Experts of a small language model: 11 layers.
Below are experts of layer 5 (counted from 0) of a mixture-of-experts language model. Rows are named router (the router's row for the expert), up (a neuron's input weights, with its number) and show model dimensions 0-223. Each number is 128 + 24 x the weight over its row's rms, rounded and kept within 0 to 255. Numbers have three digits each.
After each expert's rows: "comes after" lists some tokens at least twice as common just before its tokens as in all text. This comes from a sample of Wikipedia text that the model never trained on. Tokens count by the router's weight.

# expert 30
router:125171119115110112123127092173157131082162199112155122082140153135191132146136127122137117103129152107131149125127114174130139129100121156109144126151160155112117150167123193151124161107115193119086108136159140119146141115129156104127121151105148128180105169146106123151139123105146177128105154140138114167148141135124126152155152147142130116042151122148135118137133118138135099108160171139122147149113141148119109135154126114124127121134168131103115150138146113146094163120077159139141118160084150132150146154128122148156147135113115165111117109131132171136097086135126121139114138080121114129207091145162133100116130123112117103101095105148116153118150121154101131128132
up0:118098157127131143122165165097142104117181129134102114127110111101125123150093069096087112155122117143112090140120155117123140112180134115165183140195140145134138113125128131126097127125101143122120100146131119148132104146122117114161102167137096083095125108147139131165107164174129108113144154109133129117136161157144171086131139141129128128160124151119123108084127126165138128139134089117104146094138153074137131143166089137080126156150146115127149136093127118139133099145154118171088121154121126144092154101192142136164156127124128122190090135123163138135125137132132124163158126178147137142160121112164139098158109083114127104140110096124144132150160114137180142098119
up1:096140100114131128140140121142175144137161136105111117121140130108147135134114145105104141157146146107111175121137142154132133137119118193145124157134143122155124107130146094159113163155141117097125106138149149106090121110146131115109067165143182151086086162112156123164169131092124177126081112096100133102138131146121126169135159150151075142130105151117147094192169141115156140118089120133137141139098152131081123122126118142166131106151143147112136120116109103120100141130119101142162150174108150141102144149168128109124083130107095161119154134148175085101111110118155146182116106105103121105141130091140171131103137120122170125133106159105143078132139154120161123093132
comes after: ",", " |", " and", " by", ":", "-"

# expert 71
router:127162098104100161136131087158154148085160144120145120119161154101146130146139118070155171101141156140114138137126150154094179140098140124108153135142153142094150139128121168125134126114144192096127118150149121128139155085147185090121122150158129148148129147093112085112116124124145161137137106138141092121148110117171188166102159129132134095089106138115141133139122112138129128126103143130142136135092162114137128108168114165146120135142141113102199178121131132127124108164125109148137152114151102184113144105109068141148131098093108131150100077163135127122124117160117118154142160112148150167169101123121173096129152149137111116076144105121155139133150132124119132149141
up0:101103176101120104123099119132186151121141113166131093148120094159115101146116065108086128098131097125138093137154109158129143086134112122134099109157107134101109115115105123132127126143144156114105157171126126091188110098095112135107095195082119131124103169132185132115127134127125151135092112126151154154173124171104142151124147119114116129136147124135133081154094127144118130122179153126116107164142142146118134140154164138165116101162141155092129136128108130151119128098128150126108134128143104139081108127132102124161133113152093133145111127086107151106131102180107160105152175198136167130135123173125100139136137135138138102111102080128138136111129140164114125103142
up1:152115150115138103141121158095145101124141114094097117143149147111109189142139142133120094129116130114115142127118120134107127118159146089138125133109134128106088087148138123139149126104158155145146106175095173136146099101116120134141096163125126167114117087142140108119135144177111112154122137104147121096176138122128160167148139163105080107146112131110100134083120129157156124125097090122136101136142155185148149103146073093103105136101103155116120088134158111101086137088106174144117147163127125144096086171161122109118111119135125145147149080144122130143144113089135156116146112156195092126118140157106118124136126076111106176119129130154120136119152134203143119130109
comes after: ".", " it", ",", " that", " It", " which"

# expert 114
router:114124114140145142139139139156132156107163172128119100102134082142166126158127121096152151076122172113134157193112114135126138117140129140115112144091160141101146115133147140170123148114126140091107143136103125132136141135151187083124065113129120091114152109096134116127167161096109142139101140094134076121155121135159173170153131115130120114131146146140109144143115117100141109147121159143127126121131117110119090133179141143154089098145160084130200129086108090116104119141082161107127137132113135174125119166161117132150157107107111153133124140133115149126143121170125163091094137116116152137160044162142137117149101135129122119077121144101123136121156129118121134159111
up0:130111155147171157109111149155182143113150141158109108123179051159110096119104185140102121178087124168118108150138136110103150104117171117119108111100095117084140156109117120117161122118112161150135135127126108131118112124155129053137120100151144139127146122115143130166150087134113122122110087086134146114124095146105115115131116108161118105127113121074145138133135115118107105100141099119139121164108130126087107081152173156162077124188133142118131118137135137108155152144108129113093092120128140089144116170129156133119143139173129115086159093116129122092126136109121137140131166105124113130135148089114107077131115122145115171087089131127158142137137133145125147159141
up1:108143153117168148150127121165143078117140115092128121111125133109127118138106116157152132147115157091172116142107112145167110108079148142130158119153162145133101140158119118131078110141109137115075143105125140127201082158139094135123141163133127096165126102168135138109114110139104166136084153147145126094151143137125111162114152139121119147101130099149112130148075150126144140114138133115111076111143086095126163136123141121131122112115135139063148119138161140132155133154101150142104104128117096119153109088130153138146099108127072101163122118135117097093124089159096140116140146139130149145165138175183121151112130110179118119148145169142141137109048131120127128099124
comes after: " |", "-", "|", " —;", " The", "°"

# expert 59
router:096116112085114108103135119146166124097158176092165126124166151122140129156145147112118118118120145128152162135140144124130160141109148142092137146138130148099175117125113172152092136125162191113116170105166115147103163161155158061124119126125121146107146155133117134113169166115150116080098158160129100163161116146114154163142100165142127103059127123145147127119110098132141131115136129130164145123138151113139108127128139125148115117112131139152170175134140095150131109159133114162154164146102130151149117135120120165154119137119105142148124100105152117128138083189118129110103149082087103095148096122161095084113088132094121124123112157105130133087125151155107142159155
up0:121143127104141122076118150164095137107126143127106125160142112137125108131131115111083174155148118149124159127164127146119143121110135117123142150160141126122122165137106107114110113133085147110129100114140135151144139118131127112114174142193100126119172142103183134132124123144098114124114152169124146126144199159114111145114122104078152077084115147124088147137145156150128109128124132179135180086154085173072174111137095133101123150159141180133119141162126135119148064096147150113141110169112123149125127125099138102109137155144104130170174139145132119156177144134115138136159137178148116145130141130133129119163119097143120163101123152118106136138129126125088105131077
up1:129141114118125106119106087143164135116149103139138096133148132134095127127175113122121157121113125152113121150110127096126133086139139113125074114144106124093120113167118113102122131138134130101150127111128151156181163136167111127119119126140137128112184117159169149135145185142189099059158118132157119137166094157122138188139120150144097104112118125113097103114122107188162143115108144144126097125126115145094128124122137176116112176128114163094091125135107094112101114074106106113146118132143141158125129131122128141108119129169117117128150100075073103120108116176137116118188127155081083147102133126125130096116134125145103093111183094118154134113130163138134121130134
comes after: " B", " M", " G", " P", " F", " C"

# expert 95
router:111154134124127079133090088137151115084137138118118127073146140098143134201148123122150120087099164132109129201086136153102179120113102156099086155138130147088141124115123181132145171118151157111109152129141150117149158137164167085118120144142122099152108133116183146081121150115122136156122137165141096130136114151128184151147167119123172088128129102127090125121147135122107115128115134142151113151129147131101116103151127163130116076113148124121146169107146124144085148138103128131138137149065123167142138132154138165118128129141086120112103102141157160134103113122101125153126184126103134142148088156161137131153132132112139111120106145114175124102132138143131120116113
up0:155191109105124129126123131128123117129132134142139129125108121201116141107143115153121101172116157158137111101155142128135154043119109134121137104109114141127164136155125153156146136173080158116102144132165130123175141131120094094120103123126142108148113159162145125164129133119131085091084117146140156124095103120140161173114156156158189118122108107112139138108129139150117072136103096118111160146093118103134121180135150082108130152111121171136138134139137123112122133172145145108142144123154173100185135163100121114179130118116078088130135130118128124125127150107122162109096112130146162150096121143158152130110158108133158127129116148145126171119125136134096076133152
up1:144133185083117139133155120134127123128143137144137143061121161095184151188124117096140127142073140143122147127103130089106151098114108134159128134180114123113109155161135178065124121125095150146119119126119114077101070144103094151108132147146149154113128132120122102098143150129152138109146187109145179151153097106112122128099168111141146131130138132167077127119120149167133107127168116119115146129113133119089143136118106127127116164098175096099113141116114105154106114120107092162113148106081122115075122142109152156123105121123128123110130124160115142151112150129138100159130131109105154158113122109095121127145125089123166124122123105131147125135184093109177121149110
comes after: " |", ")", ".", "|---|---|---|---|", "|---|---|---|---|---|---|", "|---|---|---|"

# expert 91
router:093122118114096100129101158167151139060183213102136117130127119088148101125167113113164115138114159121119109180137132109118162156137118125117119173148142154106120108157153127133143160120124141137100139148145130124115137099143141109096134124108125118149108165117170125124095143117116149106107162113140056138145113133143152154144104099148183125102141116159143114136125095173169135132145147166127106128126189124103122129156112174133125148135117133139114129106149129140120112164122204145130118183081110128140148177122116135118151123142120135106103128118130141113127114122145084158124164106132153115142103129154122116145132121139083134062106150127151143115144122142099141079110
up0:126139137126145160144133124135113102097147143103097127208133126152125152130115102101111123160125115135107102147132107107143176162099099168135141152130111120127129093115154120119219117141160132099089130175104194158131149154131089115093125170103143170114113130128107137103136172197131137103100154152119155116152170114111129147125177112116127127121113132140132117159140157174152118135179158133100120106117146118106142122109115083109102132126102146102114148101147132139158087111097156112104143158123147153114087137108143143105134086135116114144128126109160159128139126104142106133107163141142124090112127113117108135109080132107135115124174188117149126096102125150112155132129
up1:075104122134099120120114152131110131113144093096082140088130122117116119124123138147116127120142127130079159151144118135126150120115115125134139178113181086131117134130187137142150135155146146146154113129096158140114184151131151131166166154121137094139081133170172133109061103155104118113119146163151087153140111120149118102117100160093134136124132168156113135143148158132114104128126119124115146103130151158123100154152154104170111115149151147127155132150160120160115088134126137181170134158113134129177154094137121132103157120114114126126106120113145117118164154108122140135146127138115081129117138127148157068135152113206097130121090193128156129095135093151135095127113
comes after: "\n", " N", " (", " \"", " n", " M"

# expert 84
router:102141127145127089151108111166158096107182193146162115108138172090187139142130091146170145123132121129102131176099100187133151171103116153142138136130135148096138134103152163132129158110143168105145157122138113111144136104159150085088148125142125092133135116144126155139135168102145168150089143122132106098159119156127169154128137158151133090065125099135136138122134128148103112157101144147138146136095130137098137106134117144139105158145155144143140178125157127150118140115119135147133119166086178132116110178130076160130129144138113127128146132119119140141135094133123134130150175123141127134192080121156120124158113142127091132092099154141099116173127129124126159122115
up0:124142129103135140123141112191132108105124133127125127128104148127115071143142137113111085132105141101158107108151115128103134155125088093126143037172087173104140125143141145105109123158142142110114124104134119150088118147142122124148142123080123109133145113138170132117093111192194114166142115116102138106114111136125122122131144154109144110089113107161175170134137116093143109176137105105135125159173154132143119138160116110084094109139126105138118118119152086166110141129102093097132115124118126115116084133095128130117135154149127090121134085116121145107187136104133139149104164138105097114151124114122123131161090097095088150127117154158129168117100126109163136152079
up1:138079107123146148114102107147137100117139157122121116128133179131094162126125103136115130105114164151122204151118098110145120166158118151147125140159130125105140085138135111123138127199131153116158152129107096127156112171127119079123054147140105119116123105169128115123189158163112159116138110134123135079090124145113156108141126177175116132098095123153154130145131130125156131155147081108120117117149131093126166067101131105154131114147132107133117148119118135082148124102097115134174129110140133130112125150115131085158132141121131153123116086088140135120159084100122127083120164139121127170132145120148127108084121113164130151140104118093110124156133154123173095132148
comes after: " |", " ", " 0", ";", " —;", " for"

# expert 28
router:135140131110119129144085110162161150100136156152160119101154137102119124163138093101135153101098161154128106128122112168103205151139106182098110117173137110085164114123126137134121192088172187087115117123137122091128125090142160078129106144158140129177122177108141154144120115127141143121077125125120113090136139142144150191144159121130132107075109095131157104117131139130133109105124155127155141128131149116132137138139130173130098119150173103104161135147168133112115103127136131139089139117123092127130151158133100138149137118100145141148090087156124122118117086164154134129144138130142152131159099117158136090139101151121090107084145131131153147136142132135115150164137
up0:122142141162136136132110146122132173131129107122083133116117126127135131177059107102156117158115140122161116133132134115138098130128089118121145111121142151135087166153097142031104165140101142074137150112139134110145145151088170165097149124137122137159086110154117138109109162121153130167086127093117136119137134126104111165129141110096126120117151106134145109129099152130153127104164111133090110161147108140098136108132119120156097109149183118097099067126170114144091090120170121111132161128133135121157139146147093115150149146173149095132094122097108121112100110144115111109142173115130115115125122126154180112140165153103147152114101170128109124178100145120156113121133
up1:126092118101158145096108128153161110140110122137132088123183124152124138089135166155151137098131097140145113111129105139076140107130103123133151172142091126125118111114118084147154110089148123135123121119096117135122113108097118129135128141077131140123101140127116145133131136145132108146091094114121132089155124138064137172131132114118136106095182132123098131128141137189115169171117129135170183118118147149130122161130192139127172146164137117172138121137132106117141168163156123111113069121122131132148143100131119130088106067128124115144158118130119142135130152129101150073142104195104134099138144132126114123144115162156134098117168087142124150086105126092081111153138
comes after: " is", " was", " he", " it", " It", " as"

# expert 94
router:080129114141144097148143117135129123099168177131120102126118112159165110154156115113152134091142153102134169162081115140148141127125124137075134147104128129130130149151127147136118168117153146121092180139123122130128164137128187103135082124115124101145107120098135124104154177099110174172120155120123097108140128134117145164151134122134144123103100117137124149136140129127126104113101154127143093102159140114078095087180133142144107111155153098105169148092138140127101144138103182136126153129103146151097126142165130163160178132163103119149089118134137115148128125183105155101114173138131148129168079176156123105160102145137122111073124149088143137146149126135125128154094
up0:114127188114121114109090112128118153099130123137130130154073150081129110135119103118136159119128124172120160124138126151139167157104144081115139136144103127067111111122107163118144149133145148142133111159109111103169126123114088098136160119132133141107141137129154141110106121139149107117123131197141134151149100133165104143088122137128136096152136111111144106168101072111171111061112157116156164123145167135153108117130119157133127160114150133103110160124127103145148125112131096142109159131110167103102165131141096139147166093124129104123108121118085149110151092156120147134138077093129166164143146120117104125158156107112105121102161058107154150099163087139131100096115
up1:081133112137095131163136163091133204146121131141116101180099072142105091139072143111132163135120129092139129150123101143105122125114123131078104172137132105131132130104140206121122120097120138156135134117105104161170077150134107113144181116111100123121151109101102080153106159147167136108133126123152114154134123123103138144084104102127144110125118146156145126122144130124166141097107135094131092124138143121073141142152134148136135137121119130106126136154123089124119123132118150154105118119141164157136132085099130146100153147124156155117157160106123135115121156068168159140111106127125115083116133132144159182173137144132105086153138090141105139106118133104085149130111
comes after: " |", ";", "\\", " (", " E", " \\"

# expert 127
router:101130122157118110151118128166138159017167180096133130121136123130153123131159120104164115106136162121115179176095085124121113116115118130115142175084138151109122135139129142169129142123118166106126121141102082126153124108135165042126089137120158076159137132119128139096160151097120174142127129109110104113136115133121168165140115126134171126058138114116123130152107125108134126126155145136128117116150137106126132145160110138155118094160141095133184108138151140114105128138105171118155140130100134185138119127141161139116171118128108122111114113120135117129148128171115127124103143136098127129174092149130133092131111135115088133089116126113094144130159129123124143141109
up0:118090130145161156144117097119168114134127113128111137153151119152119151143128142110120120110098132164069140162152155081115152153112184142105125113107136100116125127111145124133132132090135183163111156153124172124162090122101108165111130162110165129144127117133097124114145146135134133135181121104168106137140180108139143154139098166104181166155145144121151126088168171134112148179120139127139109136092141165149150099149123095111098117164147147135115132159133138099117120096140091168117138172150116116092146119151164132076128160132101132146163111120107132156121112166113086182153108136124104120149131119167132124122130109146161097129146129153194129100136156129105109139125
up1:080183125102161149123102133150122150084165130120127144096083134127174144140167156154122099100104114131087099143131124146091143108133111131105142178124177132173115103122159118112103142172119156113144153099109140087131097150119121119160133109130137122100146107140148144140122167114096133117126149076166195108109098169115154104108137165136133138086114126141167109160104096123177155143118112132130085153132136142170123104105156133142118108144142121131126127188125142139160095113167119154144146182143124142147094115109162128095110144119122142142153101138154099135123154137120143132133143167117139077100132154100129163121079119145158156130127140128144158118149145116161123160109
comes after: " the", " of", " C", " K", " M", " P"

# expert 113
router:137127098123116141114089121187144100087177199108128121091139132098169120152138127094153115117139135139151141144098124158114147132130107151084114136141158154105123120128149175155126126086122125110110126133133115139134115104121118122113115123166099116160120175148164111119129130090145161123096154150137088146111111122126194130151140111146156097043141105132147117131139110155113103101141171130146125134103145128101106124132122152125110122151124153145156125115178136158144127136128163116123129164126144130161131144118113159153129111127134144151143127121124157135138083162125114154133161088096129142158042139148137117141104127129075127052101138149126175141144161104161132099129
up0:113106133144114093100123109136135089128114170112168136111079141114110103111115175110122123114146075210170117141123131119142131128124120098133139122142174149129155186118082118139148135111148067118134127103128130100107102138153134126104124127124128136113126147160165158130108112137162148142129086129122154147123132141120139111142135094150106110143160117147141154128119083128139140133172132157117112109168145100094144133132158159116104078130103151152111098109158111107110145175151120126102055136101128103161123105102099142133112147146110081076085113143136103134088112138131089097142181106123129155133142149134113094133144107129131183106161114160136081136148136169130105109127
up1:165128159069143122102111137108100120156146138120162162145101100113121129134153134125137119151107100159158154145143141107103128140159103134130136093115153130121118075174134126131181100148117178101097107148058111150155103118120112134119161146103100116127135147127116146103145108166171163154138128090124139089126124160135093158102108103117108138101147118145124124148077112095131100106125120129165120126136113093144139141105129132127127111162112161109150113104105118111106110136171137141090122101180109095189112119122121136164117130154153139165146100155126127111159150086126123119108177183104114145096109129124144150122088149140116147111140142155147136128072184114168087127110
comes after: " (", "\n", " \"", "-", "==", "==="

# expert 73
router:103130100105120146133078119159143122082216179146122125093136107134145123163132124128134134100101153193082129186115131129089165130123082150138151104124117121111132130165123132129143128122179130103116126101116140109102155132162183090132112118129134092151140144127150158144126108102126152117098114117144091135132071152174172127117149151149113075112108127125175138177125085130109124152142103117119106150126152133121126135152134131127097136144144105105139154132115106172133130139125141148132137151122115143157130180092133168125143133122082125106113102113156113101137119144168118123150141087137132147158096118106169090128100130141149093064128136119154128111143145117104152128112
up0:169114147110141139081120074115127114112136133119107109119158114162126142138107099150120155126141117115142122108109137096139168103160179139147117146126146115124084137110103124160139126152138161166126079113120148150119142153147063167110086121110174188108148151099110140091118124128125112126171136104111143111161111088186137137151133097094109100133124156107095106134162127080133092135148114178157133135130164156119125125152145108116105103158141124152118125182083121138124124143138149118108118142095140143118108099112144120135124123145147137101122112118115136140085107100152119043114164160135120125131145119138075117110143155134112135072110163158101096164106134133104149099126
up1:119163167102095145150106096139175159116146116115163118132110129112115086165099150147183120132105110114140099143169136090107115164091136124127144120157136120114119154123117151112098131145119129116129155113137128140102178108148162130105136106121128146190146130090145087111158140162128126120120152127186118167135140146149111129125118120089130117127185155152121155088147151144146145147133098146134136109138101126148131161122117141147096124112100136129162115115139153133128111148141101111074152138128167097132091111122104179146157115115138154112094112082134137133115117132075100194137160149129121115133139140096084138162164103109168080174127100158127116082099133129133101174113
comes after: " New", " United", ",", ".", " South", ":"

# expert 26
router:126137169126119117127113092186149122086154177137115094066136144146180084151157112101127144074127160104119116153097141139126147111147077166102142126126166130103170161126152158150129137135125151127110111130133167112121115117109182074139103082157101151144130121093129178135140150094149137129111144140103088156131123140143155148142132145128173119093127117125113142141132142139114103128134143148122173143147140142094093123128118126126131123129176123106137138117135092164102128137101141159110119161129149162170124153113131149145131132119133142113128133140130151141135085117110109157099166116100126098208079155132117087096099164145087118081121124100145139093124136124115127109110
up0:101160160106112118162042088096125156108109122122125133139081153157154136105124170133092116145094155109108116124133102165113143155127084136109139137123139179062132114122162136146121123119130097158133087184155119160114103094110124176114107128121144086104165165139164143136127121133116121149134121147129093153123178110113112162106092130141120144115140134117148141149136158121147117128091131163168177123127104124109130106140136124112105110153130096119148121121134136108147129120128085103127181169134089123120126109134160161144163109096086135121137136100129125120147154073135156124135123109136090081106115102119137101166126110070124136118123136145116171162128133091141150155146
up1:107123089093130145129143152060150122118141127133094095141126108139113170138124129147120127116154101122074118143158088124080136138125156136138170148118106134121137105071120126137165124176157146106141145147148173117141151117145106111124106132148119135135127153127111104150111138150117094117117112158142141105165096155150109110146118109148120109130100122117116115179118136136166128170060121134138127119116160149163092083132102128115098136131081147124153147111117139114127122096146079136136125155150121126140117108131073114116138134105125134107132116140104143149125112116179160082127122162152096146105095173132131111123083168167132104069076126142077186161103128111081126137127
comes after: " the", "-", " |", " The", " of", ":"

# expert 64
router:107108112135106141118077118183164099119105161128108128134160106132168130142137099143132134113133124142117152147089094098135209136118101156134170123119150134098103121126151181115140155136137156106092125142117142135156116154128159129092150130124136142133114162115115130124130159101125159117104119140148101127149125165160164159117101158148118130078121141138126124154134166143128117123125125124162140142095151128139138127147119122114086105140095121118133147145130085148114131146107142138113136158103148167129141131118107198158128106131125110149100121138177158117136108140124104117087170082129090123194049126175106116145084153123106083072134130105115141096150140154163144129103
up0:141130117147131103104125126174130118138123119127129105122050096152139140131137118136167139097128156159133139133110138120106163081122133069099127124131103113091090125169173124143148181090134142155148108106100098169153112141103096141115154121098165110132161108128095095125153150146151173079089132143109117099148114141149149205122118157142134115159154123120087137143112136157108134114192106129103146154148128138160140155113134138122122119133128132107151177127109127120126111132163146125135161150075133124138120167093092130134123156073121075142129121119106158117148145119090131142130140126104120158126132121132126133154164127119107099118136089206146114106110112102101144119123
up1:145166169101122145128163146137136141106149131108063124121113148080123124133143128099103102157131141056146097149164129132129132135134132161155122126126108126149137120130111129121115156153123162081149113129130154086135137093151131139095136146111112131110099151094104139095192183193106136092098153131122136096153120139115100113165118095135127112106148105112130099092133136135138131082146121116162108110145133143136185093123079084148150113130126148092111093146114179136166112139148133105108146130147151121143131158186105130116102158166119110115119069102133125102140120121132106090126146142113115106087145111110139135138123103110133142121100197137126147148114098133162126089132
comes after: " of", " in", " to", " at", " for", " on"

# expert 93
router:137158128114138119101135128143134115110132173126149150126129151139129116162132129135140101109153151136129164146130131129105187127064105171122159139106151129109139166172146189128110151103144175125112152144128133144098143125133192096133124158126094118135139170113148141111129155103123099140067146130143125133135118082143128165136154177106190080112150119136144115111120125128123137177108141143148120102127138120125093125129105125135108128147150131153173134146171055140142108139112132120138122140096100188121157141104116165156121122142097126121156102129146143145143126151151078117095135088125143092130062148183111163109099119157107098090100119121148125147117119145138145147125
up0:137099166108078134171101106129153133118136124139121158107103120126157140098111164115128148096138121171108170148073132123153109099135127119121136155134112134109133133150158134116109126154129110143138128144136103115094105143078161166111144086137157142069101114170152168137106065103160131120100134168142154137108148148104118177116133161105157140107160149125110183149133120130152082146127133131135106136126114133112117109177166121109068119122165104118120139138128105091132110098124091093143123145144136079150122154091094123139158104106067126148118162112170131123160134136128156138092114120109139120125125168169087133109099108159094163134116113144111086139133159120133102133123
up1:092158141103104096162110134123123084108139092169151125146074143110149081112152121133090153153120144156133124147101099162095072124135130106148101139085134164158142115162138149132147137098118093130118128092147139136132118112143140128127167110112130134074159091126114132085093163132121114146165118131136133139119133107085106155169125139151124173135092107155152130106121130111157119097118099171106120132151131133123182154171118134120132145131151142111102117133169115123123151107110144063121138119102107128112150165128125131125161130163115128108118160120168139099109143141136144097116158146119092107108133149130109126160092113105228142105129149137096119152130127145178176133141
comes after: ",", " and", " well", "s", "),", ")"

# expert 92
router:121150154142105129102086086176165110092204162127107125071153108144129089151155147093154132112115139142118171187098139134120186154115121151096157144138122139100132130144114132125105151111151161120094132153128156139134156118155161120132108150148137121189106123133133146145118109144144158152114109137137106162140153134130121125114140131142115093123097141117164127162125121140111117126162142124129105158085153109109146093153150156124116092157124121154145116133165121172129093126098142137120136140112120153160100108118118177140163146163107120103135117116112138116115111175173138138141118104117136117188081146130152107144086153115081104056109162139119123147153130106098121121112
up0:138151141137160143141134098160154129109165122187105115114125167108136121110071135118087103187127131138117106117136105113146109153104118127091081113119124120135146122072124107118079153169143124124143166097132095126171121133139111097108139127113146119140150113114183129118100107115146169109131126128162117083104101128165132127141098168141118161125143139150115128166112171125156118161107116158127138097073127112145089088109118105083126124119105169131127077116133118122111110126069122101152142141089140136136124166161141134131151121102147139106158124150118096157150149143138071132079175120126127113176130146115125122136137160144145140169143113101144127117108123087148183109108
up1:135113085114132143180144127103171180131167120063133100095127063132059123131133131143136156102146111123125099110112113114149126128127141135178166078192129103148150135126153120127136129116110088186130150100120116107111103138131122132119107107094149092132123140160115109122097125151104162118153132161110137173132099088137124116111108155114099126130142106179179092100164157070150127127163109137079141129164126148109165154109135152119136093102133180116135146146108124124129136111146143113132113143122123120097105100126132125122119160113111172132173102137160118161135149107102090097109115113142128188101144118131127089117146115105120117124117103141108127131140123156110122124118
comes after: " (", " |", ",", ":", "–", "."

# expert 82
router:123131154119109151126133118147138141097130162099133125105143106138126131155142124107138125076095151147101123124146097129118214123107140182064125118137135167105131114147143176171110134120143162112119118153133149107170108132139155123135103117154142111170131142129148132135129098106115150117092151180126097095156146169145146138137153128138116119103115158132151146145119100146159092138158112164171124122128138119136107146160094115113088110160135162089196134107177128149109161158108116144105143140105164144147131123120088131120094148085137120144126121128112163106138127114154144143087130109084143153140066146116130081111081173121109097104098129132131140152140175141120155120153
up0:124177120123142142160124114117129143120134153127162114123110148115100135141115119096132132094154138123101101124158123095127122137169140108112153104155164104126106144159112128129096126080128091101133069120106137096113104121156147139153143109140156129119104123079076144111141118087104094187161164119102123131118125142139124108153101129194110164112145106090165136116116122136180132130120118171126116163118164162116099091124093120050111093111106129128147105147118114157122146115125129117101129144099160130115148111154112100138148143137141162133152106128130148149129133122148121128092151055118138106127122132138085125093061077092160134108110122108121111138121118145192145100138
up1:156116122136115101136134109152150174135130152110154115123056149158111152122088138100135104138123106136136142131189116109146111139104152153129135085168137118119104094156112134123121123133128085127118125107126172117109118123150125139127140097115147117142121135083108106115112113103140158098150130139117153104129161108122125139122107119169109161100121127145118173135099125155150114117159098174118101153122165148124128142120164126098046131132129078125139097119109102149088179109137146093128162117101098125082122103136115129118088149141156156130140162113129101138133156126142120166101132104096125163117133095119154156124123060126130143132201150157091130173113168106166155169149
comes after: "\n", "\n ", " such", " Born", " by", " Species"

# expert 126
router:118143116119137090139154111146135157075162232108120106087166121111165126125160136123126121101113138113113121151088092145136145134106139146106143152130146144104127147128157158146143158115103169100144127105155113131131100104111150090133096142139151091123117149125120165122144147093137159154099168130131108138144091124141141155149119160117161113072120139152117119154124120129141125098132134149145151138127145125121119085171100109128136083144153125118126136124124130107098126137112182118132114204089121179171107120148134143131133141118083136115088096124158126121135109175131168123110132102106118106198076154170150112120119131107106098084152116135128151131136143161122131130106
up0:150137173076144122157137147148129142120122100147158117139094148157092112104125114133099144121107114110136140132114147101102145115119115140137167125134158112112125109083161131101137128102119138124064111077119177045091104164121134137133123177129135147108116138124125131153148163136133121113150142104169118113133106153127150130052124113148116105098061153131114134153140089135126078152090144120152128118137154157139112126114106129135101121064134132106132149146124098131165100108118155117094124175135140103128130146107139130091131134135124132129156085127143123153138179143154144159120132149098152108075148145119129125117107109107159127116118136120183132138100146059175148146142
up1:076126116146173135105107165149152159135098114110113136134129174137125139135098117095112125102110153092113164107104106124146155116131125131093102126137110118123126124100178115133181163142119099099114120099091100096129130109115151136120133117120166129171113157153077158135097132133084112111145160122143138113129122096140130134113112100125147165151126135177098145166147109164083159162133148168116107129086111177153143105141164144136129115123136170119120118165127141161095123099126122121111130159128177135106149139085059110149129132091153185127141115147141119144088151100113144157143131086153143151130108112134145135117157099159133157173135087127131117104110167149151100112173
comes after: ",", " of", " in", " the", ":", " at"

# expert 69
router:098105139060119139151072087180185134071181191143165149095123091126111146156172132110168138138099096147137145131130085131110145110132135147125121094124114143136167095163128165145142150107129164098136142156114139084131136117146160087107121132135165104140126166115130157124116099100140156117108156145143111143156149116144170134162125130124172104103114113157140140142122125121144118112133125120133128155124143129128105089189124143126098144129128127155136118137131113097108112133115128168146139164083141156133127123121117189147127122128138122097151087122130207152143138174116100157127169082113122133128091134135136100128106143116126106124155117118150131113155154144135114122109
up0:136130141149141143124138118088153123118117170116128111173146100160129180137119083113139124131124075107088162135133117108118137123109146157101106128083161168126141112137123137163087104153170130142120114133096168079175176144152122141129170151120145129122095126098089116139093087093087156138150085158136111109124076147148133128151116117118122130084132133112096159135117108147160117125073134166146139099144131131166126138139167149116137125132148135132130176153151131139097108141127110094124111156093128071137111172159158166125102087147099117143107094110164122115134139098118090165115085114133151117125133146163150142117119092126146151130087140129126141128162147133092161153102
up1:125143149072098151141103137135105119113119188110134126148099121122103165150141130079112159125108091141141160144094104169164144132146100142165137086159136150107121142092135129136103131112128128161131155107123160114150139094149154130145154155152162130116123157117112122123154103120121123130139142085156081136151128112126127143147112117161138145123109220111176094123094126096138127110121138114082184120129125114052122161110117137147105145166136130128139140125150130142133153143126106137114114127097131156122119126117114118083101146124099121125140123083109108102153148166103111119162162112105134130123090134092102134097138089098149093137132109112169114138188190086117100119133
comes after: " K", " J", " N", " H", " S", " M"

# expert 5
router:122122110117126160137102097134163111090140159116101170149163146149171139179115102129132133081142141099153117159120103122073178145141097158061117140134119098083103169128168143159137128123126150115113162115126120157120128101147171123122119113163147111146130090122122125136116127136156145113117146142097079113158116107131185151112118136117161120099121110158103121153134147111130112153117116136115137125105132119136139130141129158120103142116136128069139171132099095132131113146120110155120157187122150157114166136153099170118135091092092081104088092130143158103144120123128136110119168119111097127146049170151110094128121171134127132086125121123108140120099108095141134135155
up0:159105140138123130136087136124137123142119131154164130124113073124153119158120140111144157162139106112125117162129145149096112168132159124101148121119137145153125140120107139173142120109160101134100123098138110098091142191145147137177142135174139140128112126141111140080143156102138143160174124148134116161157105091113118139100158164124172112129158124150100087116115126185103159097118144123096081149119151148168144141137079107127117146095165102131100122107143141144093164175131133139177151140123128116128114083153136167102165125162106122136117124130121126142086114181165173111132090133109118139113128162091131126152131128134136153133137137121082180122131166189098137137146
up1:119091105149103151182116125137098135125137137133135125125096092099164143136109165130121132061114147135106115128117136137111120138086160110130096141179107139120128123134141125163124117080150134146120140116149080137132164114115101161150151153152142104136104109170151086179161140150126128139139082177149123118119067146165061140105130147103121157116135122113146130120125127109109141182118119130178177091089143168147136132154145115101124190131133144159126105133174103142130130131144101130127149109134142096115127113108152159109125082141144150098130174122099140143162098171132129089119126137108099109119124166100170103100147122136136166088123128133151154145141099116119162134113
comes after: ".", " of", " in", " as", " In", " f"